{
  "n_layer": 20,
  "d_model": 128,
  "n_experts": 128,
  "experts_per_token": 6,
  "d_expert": 32,
  "d_shared_expert": 0,
  "activation": "swiglu",
  "moe_layers": [2, 3, 4, 5, 6, 7, 8, 9, 10, 11, 12, 13, 14, 15, 16, 17, 18, 19],
  "router_score": "softmax",
  "normalize_top_k": true,
  "routed_scale": 1.0,
  "balance_loss": 0.0079,
  "balance_bias": false,
  "router_z_loss": 0.0001,
  "init_std_router": 0.0178,
  "lr_router": 0.000429,
  "n_head": 4,
  "n_kv_head": 1,
  "head_dim": 32,
  "vocab_size": 8192,
  "norm": "rmsnorm",
  "norm_place": "pre",
  "norm_eps": 1e-05,
  "positions": "learned+rope",
  "rope_base": 10000.0,
  "rope_fraction": 1.0,
  "qk_norm": true,
  "attn_scale": 0.177,
  "tie_embeddings": false,
  "parallel_block": false,
  "init": "normal",
  "init_std_qkv": 0.0684,
  "init_std_o": 0.0108,
  "init_std_up": 0.0684,
  "init_std_down": 0.0108,
  "optimizer": "muon",
  "lr": 0.0122,
  "beta1": 0.95,
  "weight_decay": 0.016,
  "lr_head": 0.0072,
  "grad_clip": 2.0,
  "warmup_steps": 50,
  "schedule": "wsd",
  "decay_fraction": 0.689,
  "decay_shape": "cos",
  "final_lr_fraction": 0.05,
  "batch_tokens": 32768,
  "seq_len": 1024,
  "doc_mask": true,
  "train_tokens": 321100000,
  "steps": 9800,
  "dataset": "wikipedia_en"
}
Below are experts of layer 11 (counted from 0) of a mixture-of-experts language model. Rows are named gate (a neuron's input weights, with its number), up (a neuron's input weights, with its number) and show model dimensions 0-127. Each number is 500 + 50 x the weight over its row's rms, rounded and kept within 0 to 999. Numbers have three digits each.
Before each expert's rows: "mostly gets" lists some tokens that are sent to it at least half of the time. This comes from a sample of Wikipedia text that the model never trained on.

# expert 3
mostly gets: " what", " way", " because", " time", " which", " how"
gate0:510483567490478410411522551535529567401502442536541580536548510442513509454459457506532495501393564499454573585628559480484490516477478467520491520549537514527396462506461463560398493509497506437400548582558441534427495556535546494499442558544480567572476512493476570509512581432448478443497419515518534442450498452490499505436568525555436429574500579431399506487504509538440468423534
up0:528460524531524511523506387523561590530426553494556560537417518431460490442553481537523497519560424468466497549478480483551599487452502518432521542502534508529456379450488475470515502500492479490515466469487516564484481458451497522563468499542504503431392543629455453459531516472534570536484491471443467492465492426428479458546341455606470521451464468555392598479466473402527548442396
gate1:553513465565458452483541465486465573503523565538544464530439471493565555492425541450540527481433437517523517462479522391408478570515551597459477577483456478551510585474442463453492577487457436379559544477388439490489437425525492490504496547495583560552489521475518467541492506517488501587551524437598518537566485475531462459552448545520468503451470599435524458461520476333416493545535
up1:488514530436527493479538513457370584476487531513563414553559541509484477505476458479506446628368526510552402435504505504516448618442493566464539497458445508482493510549515517430531502463541418444543521488385463394506458599550461463487395516522472569480515433484522452450455507480593510530489501442515419508465454446410488512509513523390516523536416517496482464555456489540525467415451
gate2:572527475447475530466518580529485480442467534647518551516346420521512444509471520444558496411495460521489536578537524546576446538486521508508457472493434591438463521490509497579380576472409545484557534533457542465467470484553578430477487534541525611474522471534421501397490535546524516552532549516522414385494538543519496436443517517448509512454579482464449462509505568462519572511544
up2:500490516377525421546474618498612537560546497481554492441519483538428520527517480417482504536486476595504513455416547562518462491504429551512446470487583498508487426543395495502559511419483343528468409546486448496529491516436531553493467463519576498438573496449520503567522426434579533546484487446537512423503478533512494580466440523494476598509517493423536526499568474554401497442437
gate3:452495560435482480509580447463524425501460570514465553605496464494470599540389460452498537516563682485496564516502519467461421599523520495533458551512494493492475546514496513396504475543518544496472572485500496450595450587550526454435512515483426535485473393504513459473483606469515539457481564540544522525431545554537499392563624490480450518453465522483533553472546460489448415487480
up3:451453581489503459439470423439494560454517536517538552493513548520534511465579455511486534558574536470424463485464493518500470417522515531510462487408508408480500544512456478511488550471477545530435410476554467446430532444420505471492502453455600514537476520537457487375566542447363530440503454492464488470576398482547420564477454543412515401578425422450411524510430486499539416469458
gate4:442509466531504432527482453431424545547500536291481525477418498491486467471524467469496515492578510569459464459557454473547431464564495528528504537372475467540475419394468512448498428483525492503365562521543498522569515518473545584468455510424379505541517531434522532512541474583507492520518479486567518489403495535553444468519458589542412540492440538516431555462528488506498558454487
up4:475543516518512468456461496589480524472429526533524483470402446458546540549513580410464451491540586463504390525516509536588492434392500547433539488514353518603448420461530478412533538464500528458577389549531530512492535498560473609461537501451465505499499500508488545515517533499648525538471484459542481572417486511500523502528427412453529581508556445456528483544482560422491465501472
gate5:523503538496447498490527514542484544496539508476488524558465503514499440446484543549497528421589541498506417567494503550439545606611434469509539509493452527407442405447566473499509530490498520404568522439504563497446438473527481489481528525461520636526551475506416495580493450510562532433409533539560541484523487461582579528579555419489517414507521437529575542537444568482615470609570
up5:537454469617458511482445489547482621575534535567495567499511530558422455542494458479467527479519511533556519531541486470520545530488420581509530513483584454398474565478496547533573492439453337505531604545441542517425456460543465475518489528526477431583452486570528465495486457556501475402476556605509540553577579475434449436514524486593478550547480482508507506554543397514435526506522
gate6:516562503548516541522504469487486520468525550574454539498589549465410410478553497413543455490498498468489440479497469415512418508560508512495501432478486394456526367427510550475454536461370486579436571593541584501484483465515510527395540528483493544480559527463432550491475413525528470455486501468525575513362467485502586495495543474528419431536456462440597437530436488547498535441537
up6:492416519542508466561532496453484392438491477491545539504554483480482464478478459487544498440452475555549423415519476396548421469520526480395556445506600473508551413466508483498514535515434532477500489533562607448505522486517487532495492584534494447490574525581472590600529484469472443527436578651483459561546539557566438381464487428481480558468543544512465458470476409513516584528455
gate7:507528532423503552578413460504529407498520490597521491517548584529422491395487442564384603481475473468469461441485517543508476460467517547499488451510461471428514455466436614552510561429606463539525458553448535480481508545473464464451525464470484556506512468492462497422454571470550515533458475521425475559402469531413483414588511448474532506543453406438413524520592497570463446517458
up7:491527554566540517497420469497526495527483504489533515370444564608527471410604539445436592427456498532542468578534407541506572573593541420534494557512568514460523501444503529438491529535498424480464557517480486484470478498511498546541507514503488509506585543453493522519569451518400593531530443464491487473508504377547521496432413549443478585540636450520497518504535526577558520421471

# expert 88
mostly gets: " em", " According", " dem", " tem", " enc", " hom"
gate0:555467441517529505487473445576484470548543467439536358497543477539519550493521522464545485466477489513507502542455528444612548430552584575449458449471594454485498504435506443528507515527453501567483540525431611465486476512474488510537529519546429539574517463626525568394532419487485500556513521523498533558420536505485320545587468534490399415480544588467542489483556482513482529525488
up0:491469436453534456472517484519382469496467515503486568479553575602532459506507415488516515538554533503519552490498561447572500466502602445531656425486441485447553585544496469553517565478488525462530499486504547552567536462463491537588570505477491467574536512525562492502548510514439433612499533518559483615507469581531567571483416531582611552464569438463489536494436488488578475427516
gate1:506529519541557403431452472481461485384444496484453487536431523479545481438540511436592558514584484466481535468463561404521531393427530520465477450468607538532546455421525473459571491493474528540493482530340512546467471426460537418520427542530462487567577524488496469550499433501441493460487447568508532534425449557407474582580455522551450562553565491532432472504485437481511443527501
up1:542456508489511455431477452517465521547476329508484411396449454446504421528479537442401533418489488396437506501407517488490540590500449455508544548517542477503450465490506580549397573561540433449541436535528548492524539478503526473473481501503498535543487424443514508490547489462534526417530547516647486403498569482513493423514507496354433543501523559482514416546475498476489507514494
gate2:443488474446562488565504507521529466526536425460507418516528497395523457512487575557520527525508562497571469469488423496505568462547575488475513460427434577452513479455435620524508594455518471529462548489471514470558511507546490436499530557528452546609492533510579475501434556450556488502541632522560531430523497531533454414431574612468497539495485475484364560435477468598500520601477
up2:489487506523538511456523506512596479366482540517578535448471420455501438424487550437517593515488502536524482547482549540468473404459568493495558499507546509536518522487449520386481524506463551449520480486554501442528535542438471468404505479456588614454440542422444519468508510517538477651481431540515568457555475473496525463428598467449470549479522443421466622534487570564575507567542
gate3:450518549606454488505488505440449486459456506569496458460520559537507478456546502570572431493492512506509469466592494502563518425556430508404523508476435544459455468445584602472512445552466546642480469551508404511450464429499535469545528465451460508456598563400596446496425506569462512437458588401429513613429446531508459504495508500501505517508528496508470469551556562536486578497553
up3:592614550469524515506421522520515447598478362515529569414571465497448494451546492512460460448646518462482528462526469472530554559631490474483466496546547581472529419414493469488470448530547483496524445484534454520482502470591544455520430465558448539539420535507506432545511478483448524501556448487507538500468502401589558574497498522400542525503468521500469457464458430517435596445482
gate4:528528510529504487545474546512513475496506525482475477581502662546577439585548560512486463481501421480542497499469489483476438553457537533505515600517520500411534442579506544495509461528449524484464414474477588504361378496560482496477520583502522570528498589455650440573492541500537488558499368445513446545494479433381477571557473431534513471536543510515520432512492473517489467484524
up4:608513495500505522435505521484433398441464459477466520470501513570542523487511571561577522408486555484486517473500571494565563408470538542543569442546533532434596499462568430472457574423457534481508543527491586545565367538571532414502557483463573465526454546408460452488472572488531544455567555497461497528543474510473475570489407576481570559571529409541505492498535559505517581534470
gate5:422452435498451522483504587520519500512465446414609561526412442415552388546464527442503518460507509510432479478499586496436574484560574523470542493553502546413482452484504479463512531498580599520580456531476506531437502510492577395538526489498501554463562488481512472581523473552529518388465437562488582479468478438505615567578550396466500497528481448449456415498516540454477491422519
up5:505504587474610589430419491567471542486439469535482452460571579516377465383533495578510558579525554429553561550462482410470452560409533476427511521470545499537562576515473499627544483508485607458545556459574538507487578510504528534472490549556486475592575562441575563494452465516510517533492420510492440509488488438532469463486532490506530493508550401465571516525502509469505477516520
gate6:508582511510536481546604500471538543587434508462453509533506477487539396480473514433527537495422543538531482504543534554573465513544485462502484465475586454502499557518478499426527533380497505486533427481434497448462412475564534420452436542453515551532471507535433511606485479474435588522472408551605555542535513532510439494609413489433444478470506537465433409433530504624499572476421
up6:502641443521469583424441444498460449439490541486484541485494499524493520480483528541577526447552494548480536487562392459644592497422538425469453526434536506488446518406472448547524451519519446526577504501526408497443445552554503502507386486466547479466487498491490581506421498542535498515445500464499474534522512546562486467550490566559419401515480577511519587583421423400519465497461
gate7:484432405494532523492524452489509518488539449418489520465474520517567555491513527511476587520497550529490452463396561557580529404596516482477584623410530484547495541474490523480575550580517454472426467616396574573521475494482480526442485527479492537597523563507451506547480535541508457396490562499507551539547465500514457589456397505474596450534534429526512409494512435559504424478461
up7:478587561545547510493466440491480534452474518614546410444591471501560536508620435582492526524520533462510513427467493497490506460576550524511502479552460579542512443485417459406585450555520500509534461424520456545524488515505443446408535442486560532538529442527475398532485525502485503485558500479518475573565413623455591531458420538443555453520467497430516537553429414442564497491569

# expert 114
mostly gets: "cess", " significant", " important", "sequ", "gress", "–present"
gate0:537500507448486488447566574499573479498464493487480558500538480488573510451498546444492559562512476476589556427498508541621476519458533489442493569453487541476512527538486496537445544399500456556508605459485528518567514403463439401503410542500465564601489471424548563461494628498538555556562464550461476562534543452559527419468494592515511462465547509466518524459338493574458505437540
up0:574485456480536517453536468549519540414545486577465549570447513510588526416509612609529500457583538508602503563530607443533481516528530468600585433501470529582499478522428540499501534503506495502566463513499407469566496391492496521446539534431430601470507470521467540510466492553501471618451433456475484440492471529449471506470394469509524545474442541427478565505515500522399509552437
gate1:525511513530454556484600416474600560504477501431518513521499528492482485550524548467519485549440461457492480380485565488532506450471514470453482519474553618469471496480454485436547425473507583506497511502461432415392503569438631500506583471440413456493456476491603493530451592457453406506451494408482434510491499552429506516503463485470441431551493475472371392457560451531518503464462
up1:405449451535439582552464478565486465522439546523447475531474474514419481560466474445510502558511474569574485508383607457614518481505570589539421535501445478417491400479492525512574416535496574577461506566493498458612542467483452513551555505467453447450373453462562535536484468448515588559497492427477443490458514509581492512451512484464426493584526522476451466498473479479414486513519
gate2:495543458516482521504615413508561521523462434463496497531538525435432542465519559477554552422454439620468523473471539487493503474540481431584483463556440501504503434474492491478494490416517481589488484625544573498514469417520457489334527589441473498536444406455449533454501585450495471501532436512557471439473541467589419488434413485500533456424427479508454459513466404535532462510477
up2:488529450508455586510519482481401529513494525580596465445540473539485574412463548513522461605487614478494582525600483575601463447494418553453515496489477508628453481435517522531406481458542432480528542507429570532489488569541520531567476492526468427561551534443528536532503467527543450563518476453530465428467440492339529469481521490537473487447521492476506521456587406477438512552493
gate3:541428465490494518552469555496588555495556502458520513370498504387552410515518477519500492452527577502539437390378415452502523556582492545460581481494550453520476500495553409472484508531553511496446445477528558473566417560511534462520542552535517581461561564488531425474501513510498436343494521409493488489506494449473538561477479592494474440471451560395443478459464431503482540484540
up3:473516522550548432584564478455471458493440468500442443386515473538514445560471616522532402542461478425430517474447455588448472502538493469504564508524512432472489520483478519510519540459531565488511510557602397410444523534432575405507512513452536466621514431521582512482420504603530423455438475515422462550518595496496537533530480508443492565506513480447523388483558535517444548541491
gate4:507484533502529471485498442457500476492463574519468449403491548548524458486526542462491505502583603437499446494453557446523567506511574532415504514512500489439526432400481475376561499400543441621503478605461471489509526498407570495524456491495546469451481537416526482526499492536512383425404539451561521455475475492495555624563402454508543537497543480391533505402446540482457509476515
up4:530544518558578481465451530514539468490491549552481587450520576443603508536501591486614452444484573522540421444477541476540637463533548553464474366483482388490483464464475489571512518461508497599475418530505494543489510452482456436481497412520540518489431505521494422524510537442530443470496487490485447579548508478514446527513363530596501456422479499431428491471463542472580449442546
gate5:553437433515529531504487552447591517406523447492523522454501444461461504547402456475518434490496494510598526480501514548509535530517464483495587532422491531469398567556596465406662470521564533558515459509414525526491501481468526472453494596508507600481489568484484442448513579461540565477497609475476546470492487484510514497519598485473568498413492502426417458575386479495458506509588
up5:478494506493470571593540468526513573587484420469517482511582404518491547516472575557463551475450556575456605464396514600469490452488560492527578559528645505462431565494470472461442559585520418520569457545526567548441518557507443472512501536507484512590486511543430524468559514539570532509579527452414581499501558535532511456525514441497549501471552455482448515501430586535561468554462
gate6:418493453503412477587540402451601589433541387470450463539605471515476475455475565486523470591489489413508547502539506559480534485424511529520506576523577538502466538518549444458525579445551542504611486415443522423472450554453472425496525569504503467558483519513478489461544497558458418475561510473467508508519571489460487443534563436404527563486548421450505569545592555529522545544521
up6:507455587478601475419485603470472571547474572491485530502408560480399495472470537451519488552455529473547540540571505520426444470415519447495463511491474509448524514498403540489492542430504572403474595435450431538566434493445520484521525518606506465489432543483509540517509449495472480400561425368503470538476523551541487494450531437491533505501470459481499494507536579343426526512573
gate7:536536573641576559466527491416572475454522588460461417534547375515430419534482547471476559440473570495451501408475494447450511487496522472499523553546553508484483520411518425407574539526497535488443511468504498491511431455537537430504503506473402507480440476538484506489451518544539403435591496472476423486497488421502559435447410532564491515491413575514477534581511603484557482472528
up7:612524461517496499610542506451451571552546415598588496546439512549479422492544517469472508526515411487523492433484445492472509513440541511477490547433517443495533482516464564486504481535477552498539603609453495463569505510514500521527479513450560602413509454615519425540506589521408493469489491519627537520551515450579457563484475517469424539537417574510525483499538581370468497515495

# expert 40
mostly gets: " During", " attended", "During", " Education:", "In", " throughout"
gate0:512419410577554500478563451509437510426443442528518516497521436523480485439451469509480521499605461507602658576594481479512509539462540515480450541550477518503520548530504510530492486545511462458498518518490532525433418453433558509544488556584561460440483455489460592498428602414535441505522502498544515420507494528489566542442545574509559427366508413504560444572552501456563551504456
up0:481497504406446433438532474425536483496542467447517485450589472460512515523581462470422473426496393407508397570579449557464511567465552503485529576535500517482513528414489556533460513448480477544434479546468480513504550549508456463466538525475471601539453524466482539491534437461564458447431554573460672457414433437442543466506423513537440479569438492512440459417456523528435508488520
gate1:445459508451557629477441407573471506495398491454522574538398506453425463478435473508501516568535472505506532425466520522414496491432538512464494521525497455401467491604438542507469545493514494449505470461418383515505466531472507534459611496459526558469536519469456462468478481572597530415546422585552434511489505532399474466481441531501456587575521551533442460505461461439590517494555
up1:450523504372568526469419546597466445467520452513507508522526596495518419456508466393473547512431532518512472466394402694495481618548466439523488557500495462470496484487499538509534480496489478520537595491541496554430485503483529509471524462513518520557561552456467436551568527527435497484505552469485439488559499411400447503573513445500508468579540482552567458460419485525459542564442
gate2:432479397439512471446493519489529438394504510457569455530392434528565526417501620448455457506521523485488573457507574400459499517399501423516495551538463485482545494506491476488438461547518504479448471542460497440469504466401538471500466530404423512535516499418500449490438471527497441407505438591455507482445573552443477479503539489624508618550543469446439459502491501440543517563580
up2:490467604469380487504549594609480462560493510468433399461577538412480456494517487555545466541534585473526533538465458513555506493429464402553441524579467537494485514514480454568547498422458522507574531455451495394515482440561519446493501415567488513622478450488443499436446546458507493513520562557423572537478467423457482452439516538519476527436540445443499525470492514363530517540508
gate3:484436480536530469465562514466532504487504491422562568523553488567548515435510503528505507512391440650473458472491501459522460508531439432461464529561464491503537488509528493473480515551467433542511536456462450513453424636604448465523377472438553449457431542495400503511382523519519448519492491553525550549423553444411491573486482506472547527540592576389480415536453490507553464566497
up3:525542581533490612517543485484523473643520437511481483494514491508525510498488504572544439590432598525476427414451507498532424571481555546468412486498555597534494530577465457533502594491513490538544489365488440470488586477540482458604439510467409437423557508410604426518467513439527535483478490414493524529495537461524447431535568551547463538507434483507571514497464550488496470470509
gate4:440437444614476482496540453503545569423526471618455473492538559500478507521489517480497451545497480498473474455468484482520495467470576527508503560526420483503597477475462482518455540463590561457538534551606546549482540559534529411543527557493460487465441525623527528475509478489580562421498451447437465463484570535579478502407549559504610553492441589402582506448549585475538541572577
up4:521496608492506547549471445561463518626488470481602505588477484522531552568422483570463483515513564492461621538537507412422519452501406564515508544464543513551506411499524500376481513546553474515459523531556461540468469425545540558524436523529540442525455531539508459446483494521405527485442540547618502377490477549468427572459476514397487573460483452506455420504569508501529475471491
gate5:448444472427575467603509533449426554477414513432444576583511445479452563487528545486484485475422519461434557515460555429489534503433610446583518416523365514482526491495541452505474454524452529443471554516495445460459533474472453566467467533453420430499485548453564528524387591541439450479531489482588536497438485597496461502507450405505453456512479499415536469400494553534506490510498
up5:460509547422523466473448483555526510557563523554440531551454510498590580551514511529387506524478519528457369503548549546503556470526460477604514460410576448490537508560470540568487452513552539495521525492455583524449512541537641531510453489459503541550602440511441502516424487518452590564483397507508441599415526461471537500473527496495531555467576499551585596554519484535535522464583
gate6:498471523499529460506518476442548598505480513485526531471465516489533408528479470473542523522429523522454487514537451515572664503466523491526492489493519444545532532508404595549508509470492335395446561545445591491482452530514510435552531515445393478459391559488475529502553560472469480540563556529535433464512394472563492560424528546546501488513549569430433483482465508497545479617406
up6:461466453561450492451448494512543463525541535560510532586474515495441466468530642486423369508467443578496544524486534537558466515561509521560497490546516518479523532485502567485560401502490580446599509406474553496513431548445462479550558498518543440532518433605446514468492552498526500483460440476571435488555602412505609445437472501589588425473450489482469485459554522451606514513533
gate7:489454481564510515541432466455481509407401490406497494620444477477470511486484454513538472513478555413437518508504550484530589525506495539481458518470421560529572442531561478479495566613642475456586456489473502434443501427497521433498496461455443489477413554509523567497477615507554435445524505465496458493550477538492479427500554560554486459557518447413491471535411443435545452591403
up7:508537502409480407619557518548540457468431524568495515479508488608437472542476547402534393463579588440526488465457483497537497542522533578517507570489517383540512469538457559554511512486439413445502548431480505421512441546520568465542506480445506509401586446445492447483469525557563486566472469530482477570428470538521511442457570468486483448577575520484487602450568452453551510523554

# expert 66
mostly gets: " joined", " for", " against", " of", " by:", " behind"
gate0:486428491472541513644487533431472507459505535422473527573467497505515522537587554460502487463598586438565501421480457469474468417396539499514439510552442483440541384574442523468538579447473500542548484509456493596548490481488487515485473474454374537494603492411485494555461549441473491554580542563517515425567552538498468523497458492560543581517457523473427450500519390468495543444473
up0:582428494511472395562558419492568499454561527412537443380544541518479584425507481481549483526616434551513586500396561442471495533505487537451569559502479571532423461540406535592541459527559488517547489513445501488543461507510469455547449495511447409536464507531511563602461434455571520476472547451455473469496537552465480502566524495435495531496491583502402508609541438498485494496540
gate1:510434417498439536510484477596518478428528472502482546474562551393505521541552494387462460494547425580488447438430526525498482463490529480445482516384526496489471571574373511541522529550458511490580489462558499495542546590474443449577484513460478590411543500446459502420544518465603456501484478582496434483535579434389478428544512538525468579507491573495502489399467494463558483474541
up1:497517481568549529501491508509573590413498475488500534539500543444590528527452413492521580583601377478518467500558472576498465519563506491497520509544512443470541498447488498420431518421525527464555387471480523568435431557490459472546462484438425564509410467521563547443511423398420510482482471523519490523582558553429506464463477524585489579473441403389474526439516495469530572487485
gate2:522471510500488441480494432463582480477500471557441462533550367405466501506482591452615497483567520547500528489432463532512520521498531513461541560485519452462522457477527437583521492653482545600555447509577563486494557511530565442592502529531445579449499462455396439458533529459524503489480537458459453408415553518478524495489459487496460363505498494515503564567440480517601520403501
up2:503517433510536546435426529495519525509448496596419444487477439495461591547464463515502441468497555413512429490505486524536578459492446514533514441634539483518433513438458500482440584487544522431442495580412638519579450454523496531510560534521501480483448548490552540474519554524547518591502616491521427426525401517469533458543532493567539510440425451524563547441507497399566565443500
gate3:641404584474500446497476446457536478526563471572490533568399500481555523380553480464575444404480587472486531481428584519511482563562467442531501561477491433510496449412490449501482517469504474492496514462492550445486558427565536472463565447403548541443543435504500537545494434482518547513507559504563471480612464557478451424464515519578503431544537543480449512556489512441514555381477
up3:412523472499538514555474475587546470489461506572502504487534635447449532479427577488513461501654490584453469591385487548529496492510603446610523407555512417544536486477576508519497522483439489546455524443482470476421527451475404436459451502521523485469525516551472436497590535558556514548537551430453500505511471530467516482487573505453414587527544455476499450566511535539564495544571
gate4:481518540510521472519461496467529487516485511536473485538573559482349508440451598597433459526546488441478582647486497494528425527480540503475529461474502474503527473400504518480545557506559499502545474498526486519471445466589554600455544441496491505441480514422493510461388574460556500482537589489469470589498446542516416489459520594460561449617419490492566563502620578533524485457491
up4:510425544434519563458470528594516465507621631451570562444416455445580379451457507503499562464517581557507532531586480543469561523503491498466521441567550491473565545566528512496491546600492475574488429501518605446556484505459488509534555535534497514418537544547468535545495553483438495497428487529492478510528504544555484536493557414518528470523513510410464602529488491426378415495493
gate5:444461490490585447544379441511569514475481478524501568564539492508479491446553467507537538524527511593521583507374470534544521530532467471480462563537510454444407515480496506647528483532553414445440597571464550498484515430443581482570474424415445584481535456498595495564533531442454529561496584544548503469515468569540535435486455483502490483490589475494541576567459524426538519499442
up5:557599535532473546552542457474437432427522579591463495547495459570494570472569510542511422518570474592489476501627580556510607433558474495550497507473472539605505495473552528437398531442421492517443527590436447486505526520537473521464476498460568455493546504485453466501495402531531396509497447473517591442417497537485503506499484549480552561533414489468396437419481482505452502533490
gate6:409483517531476493488505449606497541563437516566473613551604663603499508565493433463541414516571484516519532568459506543519498534475513486490578512487605376470516543440481584536504571503562537528442531498547522505445460484589535440498491508443531489468439441511495539541512494543535534510559525528578530481468641531476452532479477573507516468529542501453461422496532488443596440480476
up6:546578521518430515579546459442609608550593464539451466556502358552587508523467486412499511551509523424515597522486494480558414480446532611425453477432515444485512472516520517548526460491527483523495524460582541515522543411574476496498513561463523553486496503515446474405456535508405544583486398451563556442545564462517490485474469407502435565482480461578480472568480506511488504484523
gate7:539443452589515485550538452526570551504509480466561574515507485568516474503564545543552419496568470546550521465588470458526491595459526526488506418503513443626495502497398505461494449536560536484547547579512531525583513489526463481540500590496534464585567410562497521593517521452493528576545531549567550508465537370483437475492466546586672516494565581524562497508537490465529490524510
up7:526487482502449443488519526523492596440561462509521509507486567563566521507431495527509481493447427426503503569566598536484453513532542526495495496516393550476464504476526597505519524487437492427555472451462657501521514510473567520436518525425515597589601505592477478474466514430484561476505581450557606399500488490458502609536452577454545414540511519553517448485546384516492449451498

# expert 92
mostly gets: " During", " than", "During", " around", " among", " Despite"
gate0:472499426385470464421537515522421599499465480485445546480558529463447441465440379516523574543456474503499506527497488483497541490534441431582491494552474497429587435490443518371545540500562431570511432521507432489450483459509489574436536530522522460455450428507480480434515517424595587494568406490528417474565576555558501456483535482457459418515513440550430524499451511494455439506409
up0:554492457503428506452442471544442495513499384632480547472452514477508523452462410500484468518474471460559507604566471476464454481532467541562546518590562496499558545456508512477511507436564560508584464434502565563534380625431434494467503448526555422597462519572523511450482446483472461465536500602489529553447518502462489509436542520515494435544526500475473570479567552467475638577534
gate1:526497493568597396545493571431486564492484528501579541535487524479499524395544571497515500542571444541545424474438479510501398478465568451468469481502440484448530466435437388509492522461509502404489547494467497457450500379494431502503448447514422490525506546443557475522493539460476575441463529482603457459509587415444487559477402403481459632518506505551418482460454485445531537456521
up1:505546462415535468494417391537410506523518451446488494538439429606488546480505470555582556497470536442502564530480562415460403448452464444440429465472511506531541575468564463453553445525473548580508509469483504493511477581537540494447569468465476464492404514544494485552405549384482427526444568495572426417411433437496449460528464527531449428508529504445420530558508564519473490500453
gate2:481586492521535499576429485442552530402530435392495448449593417545520466454441552489510447506493538535561516512533572518546475522543490537498522599470574387497481499508494499520462495533537317563537543500511478493489501610538446511558473513537492562512437540486450530502505469533477547430487486518448600408463587507377451520514461552461593446430517488485553534482533460514533518509594
up2:484411539471527497515483638541484555507453460528580575593578547449523630511478512501437495506501536490566444504480463615505546494462541470581530482482604445428531526482543579558457516425484528591461529507405464485527478507564506568484547518498489488533525515480574534420590474507488545524530528546478445422518462511452562553467563553458421460510609473579573543470601506499508427503534
gate3:560582484477499356483471456522507550498578540556469527483452479468516478415570379527581552559403494592443455567504626440461470443567544493526437495512532444565523529401427502472485435571514562455523497453514605502444485566479475509465454458532576519542478523571498540556480537513536551507487504585472463455478515499536420532450428541520419469519520430421443485500568529496565520535506
up3:507445521509562466509532570480568585475484533517611580523510517441592509456503480548518537485506425503463400541478463506420527511551514583433572591502499558528442505470510436527467544529564457494502373480553454505470602368521549489498499475454469499444510499477545491524603536453471480598490446497603535472490504467465461519491500554479540574497592415533601575447498422559524533455578
gate4:508464493478437532532413517458525469474534556543481386501580541573451465469493513558468569461542427443514452477571492410410450462512532488449469492480432427439607521606515568534520504398538541522606412588535511443550462567519542536462514495473570534538557482582453466571485531505522546586483481468479365585564523469454517537499531462440486498552601488462523494500512428519477495556491
up4:467490457504457515540455538560388470534507486468582546454500593563449490542525491501543489536516503427529541521507506507488474470546422515551509430586478508477523416464536479489387506501484523554455597505458581540449459491427564439477480512481477443478480536585461455507454515476564470406455536615637477517520622499468489515445466525492502497479464437442338496381435567465451527491544
gate5:460488458470480434493445474569474507458557525476457519411472526508496522402542448464531465453462487532492594526457595583485613636506491509530488459480504520498561586514507564467484527543580472548535475584510463495492493470483490515461489559363452533459466481491500528466542556428593411429462500455549603498421522459589577404538496555585481532531610553566580479512520547509541529500511
up5:493430529485421488451489397471460453438455487465523499493524587552574520526545437528468561411551490456545497408541520471436518543592582597458446522506576460544525450542544513468421420440507517511570534435527518468512518508517503493445535538526613510422503515493517569611531524490610559517530545568526427489512541598498543519450476487436456508435520423524537431514450467651509531465485
gate6:547530458526543493619482548515512507476481392432471448555539472588415458521533504480532513604524544477458488518500489526506411411407478459450493539519457512410520478589469528439586521520497510488578459512471534526556465538538558456451543544551371424426454495583508461455430589568553457598527516588462545523397547487506464482527477500578563550550495482531535551459556567565491504540486
up6:382477456555536534502441483525512495520524583406483480511462557507616463437511499472465440490479612561523463414494454556542493602634455549582441487515467574529464447481536477391414576500507475476535489525548527551510495546512428502564478496499538500459510515455539495482550483371467429438462514515549539469474454405471536498497428480464457484464549614529522489405455430457457442522552
gate7:504502359549592515497471575548502533445515459486499502543567471483547505514399544417455507401469465543546471533525533477502550530591498490467540506448482449523494496476510424517460589427648575429380523487541502535463435525454499472500447562424482422594532536456506515550536491489554480414497560437465526466454565530489594460438535439524470474493465514572451443431499558530431424449514
up7:485560455539525527458378527543573449570498482451522568529516540528559544542528525469415570547508496534470540545522510506543533434509455494470542435581536520503608479512450425548513575537516606506430402506468502585467548531494475576513488514454518436514519531531446560502478476526429450557434399453529466577457515537486515607591431474538570517484583571566542609436477576437557473489492